From a checkpoint of a small mixture-of-experts model trained on Wikipedia: a shared expert of 192 neurons.
Below are experts of layer 2 (counted from 0) of a mixture-of-experts language model. Rows are named router (the router's row for the expert), up (a neuron's input weights, with its number), down (a neuron's output weights, with its number) and show model dimensions 0-79. Each number is 500 + 40 x the weight over its row's rms, rounded and kept within 0 to 999. Numbers have three digits each.
After each expert's rows: "comes after" lists some tokens at least twice as common just before its tokens as in all text. This comes from a sample of Wikipedia text that the model never trained on. Tokens count by the router's weight.

# expert 75
router:604560452512435456614549506497441502457508496558547469434526487475535431563478514534474508517460539521524488526576505498470463517500406522522564535552474468462544461478469471488484462524587492473515516491495499488558490554493464452547471418
up0:506522527471600500522487483510462461431471526510523491491452455503522436581490476516454546508439427531569539500444482508520507495541517506540517507500494459514504511516418532586500487561450505510465563551496529476455531556517474471483469455
down0:504439517421501558452566484559539516536505472422457486509516513503525568526521492520466441473502521434527581521445476494413514534520452481504465477479450522489490484424502518498483542523411553494464461462610474476487550523445523486552477441
comes after: "\n", "/", "-", " '", " al", "–"

# expert 3
router:513500487401486502514568406581444411511458504576517533448480437508525546493542503490495576537485510530488496576554533494513528480461451549493464524498484562523514521445496476482498560504472506550531501416481493525515479470568501583507525420
up0:534548488433437523484471489551510472488508528449520531510487471464422480491478484545476510514432532454511487439567494513464493571476526547489432530477479528488576477525476512504452487483485480473486546570469481496475504474464469425496473459
down0:484518527513494533456461480491479479478516469509514499464473471447484548544499506480541539535522453529535490515549479491502516550462482511515467499481587451504575450512440504552524517465512490473492469467526478471571504524535429512453512518
comes after: "-", " It", ")", " He", " it", " She"

# expert 97
router:510460420447472479524510502534469507524473499492554531503472451560520528453518539522492569525497547464522483477562480520510465503432486510516466527533468475536500478496570440531477469507517457459542461388498465465537478518476472462507457449
up0:479487505521502472521537565529536477470534537482485503467528569544498542518539556441525512404505573475493462514429528536502448530468485469495493500518519477542529423549516447490529505590494478554497446496565562550478463555485519554441474563
down0:498569588526561472527535581560475495489488529518485508570503583547529447493520479463584481480496519422477508523556483528468485427443500468474466521524496507520454505590411466491542499501528501556527468550483433464486525544553538535564449575
comes after: " to", " |", " it", " It", " he", " on"

# expert 2
router:507553445469460474521505446528494376502427495462430508475476494448521460572507611566483495512477438483506473546524552488498552486463500516548509483495509527555449437482508547557517439523447460498483452444454566458564473480518487532517507445
up0:449462506419518473536480504529533507387519509545512546456516558583476467466516507489529457467462478524472581536514565495437562517512572479457452559529431446500451496506463529475536500523482511522500472521520517475495509552533461521543569436
down0:588512464483448441476451524565406451478544506478506578504519510499471573561519487472590494536464563561567538440510510533503455480516545512478459515482497541523477516555550477488485519449526534464465496466520512527562485558496476529522488500
comes after: "\n", ".", "-", " |", ":", "s."

# expert 110
router:529524506465478526554549471554480498455436553498483414510562497479464536571564508492542565488537490506531439516483465455512484488410442416524475524526487513497507496465523427485431563525495484455474489464467391471526486554470615464485512447
up0:545429572470516527560416447554471589474567480544551490467575535488520458455538421562556486486514540508433479431465498417487436495458457443506539499523547403510532530449573469457496551531591531508475466519445480413479489542466536506524596489
down0:457508500543516544500544469516446525447471485504484521510497445447583471431508440505487486514526532496431462511385485433482533391529475510516455512531442541508481548491574579473493478482468573545568510545508508553534466536472496489525497518
comes after: ",", ")", ";", "s,", "),", "\""

# expert 102
router:544520462461480484554511517549474492494467558417526516449531581495531474527480469505532515499464493489504472514529530406528515471581444531489506476510474433465494429445542471485470483526492433456493520431474500480529485569505489550522497506
up26:524483560462496541530575481412477499556494560425453508499486524529516527482455490530491532469513486473519575501478506514494547539499448539491526462531524465426466472429548506494559448502448486503483435485410529551538470523515488512585519532
down26:562563449449559511466516487491432436524490453427541580530531509483513560528452531498592463508468530469467481491546428515528469441507520502460499501434510590497541489527434594487507498447529470502574543540499488502514563469551435505412528479
comes after: " the", " his", " in", " a", " its", "'s"

# expert 9
router:536517504434517508564568458489445521529469524534490444521515486486504489486537513504467539430491436508472459517462606539470436481527515494479537534511568478467544453511544507517477477609508531470459542453520512471554453558450540535523392470
up0:485544489478434402507453441595465525444517547490466481484519504541518439509463525530506525584524484474490499477439533485440516504465447494475504537552471443549555459515503468512543492524485465567470518437422514514499491519481547456510512539
down0:527544482422457504479470522462559443426486492428528531528525523526485504499485505414520493518473502448546478515544394459497486476520482533531486487441539515441520461550459519478572476586509564542415534554591530534460536475597525481504513494
comes after: " of", " in", " to", " at", " on", " for"

# expert 42
router:428473465498474501547547516484459495471493482543499433498531489516420490542513518527545499500454469477541526514552539520552450475529459517557498486525494474474517495498492444490474530522550511473486475440482499470461521500514530567507557379
up0:520508562447551551474557526481553499446520495505557475489485515526490490485538582550486505541423456397568437501488536580507478523519574483563495582503568494521511481539495489494479456477458518581485557483507476453483514440547512499535522486
down0:483466528568482478502508529492495523520547489494532473419422442505551558466475521497546528548579475500424548512490458555440511523535521507500477525509528532592480504479561523517512534486484517473489489582507446507571478468445441522603458460
comes after: " and", " of", " in", " by", " with", " a"

# expert 46
router:512500516500511458519498456545472498507493507514521483477555487497476494603559554498466516510516476451511488547546545413447537500503506572481557512475492463500533468425464454573481522528437490590417495479412431430565500443484492487553509505
up0:451568530493544481510452495471509489498491536456527558509506505519480459588566569457536492497453460489486472504515481401465467524425368515477505449520561483467501488510518486496466492525446508560476498469439480544489480439489544495554465476
down0:520491489464477488542555446493498433517483514528488590539515535498479528498464518482547518486460542551485484496502482481462486483463458459454477448494513485463493500479452414552510517525510500531439506542501517491562557512515475457504496499
comes after: " the", " The", " first", " a", "The", " new"

# expert 1
router:587476424489495419542509516482463518481461527600510451474511495519575455487478572532472564465539497534479512534575505445499462498463442472542485557471563505450524491467440502583508527583515544520531533493475529461512530511508552498506529508
up0:472472513467541382527512477517534567457411487531585500557547441534514430541451493506464533505499509484535504494465456492538506522522450512547575552504438504475453514505481491601472485514499538532458513463532536506495555522476520476461549509
down0:511551513545516504510489455553512454502430467448462532481495504505547409509522495489531558583547561502502515494443546532514502514483453457536546563448503485563526480476494496531538502458468490497483502527488488511466569554463474429441461522
comes after: " M", " m", "M", "m", " a", "|"

# expert 17
router:474547481484474496559525395483486488482456462562425507512514487516499588544535514510501546482496470474506476463498535418543502447501434503517537485503536520468555466515542418521490482545458516555503495419499482464612450505455505511486487533
up0:487459531483416513504554470494486517525488546506512513519480511449510547489513510527441436500516585466475484462507504488474462471544558565532517434500535494460499488509458408485467482511458510530502582506519441478565501559444551455572524557
down0:534492574395543518510498467493470502549518427497480463521477530492495553481426498566507446447522484477525483435439455389442531482529500530546563483437523479534414542564440433508519455509501515451475510513487465444460467437507452557531528465
comes after: " the", " The", "The", "|", " \"The", " his"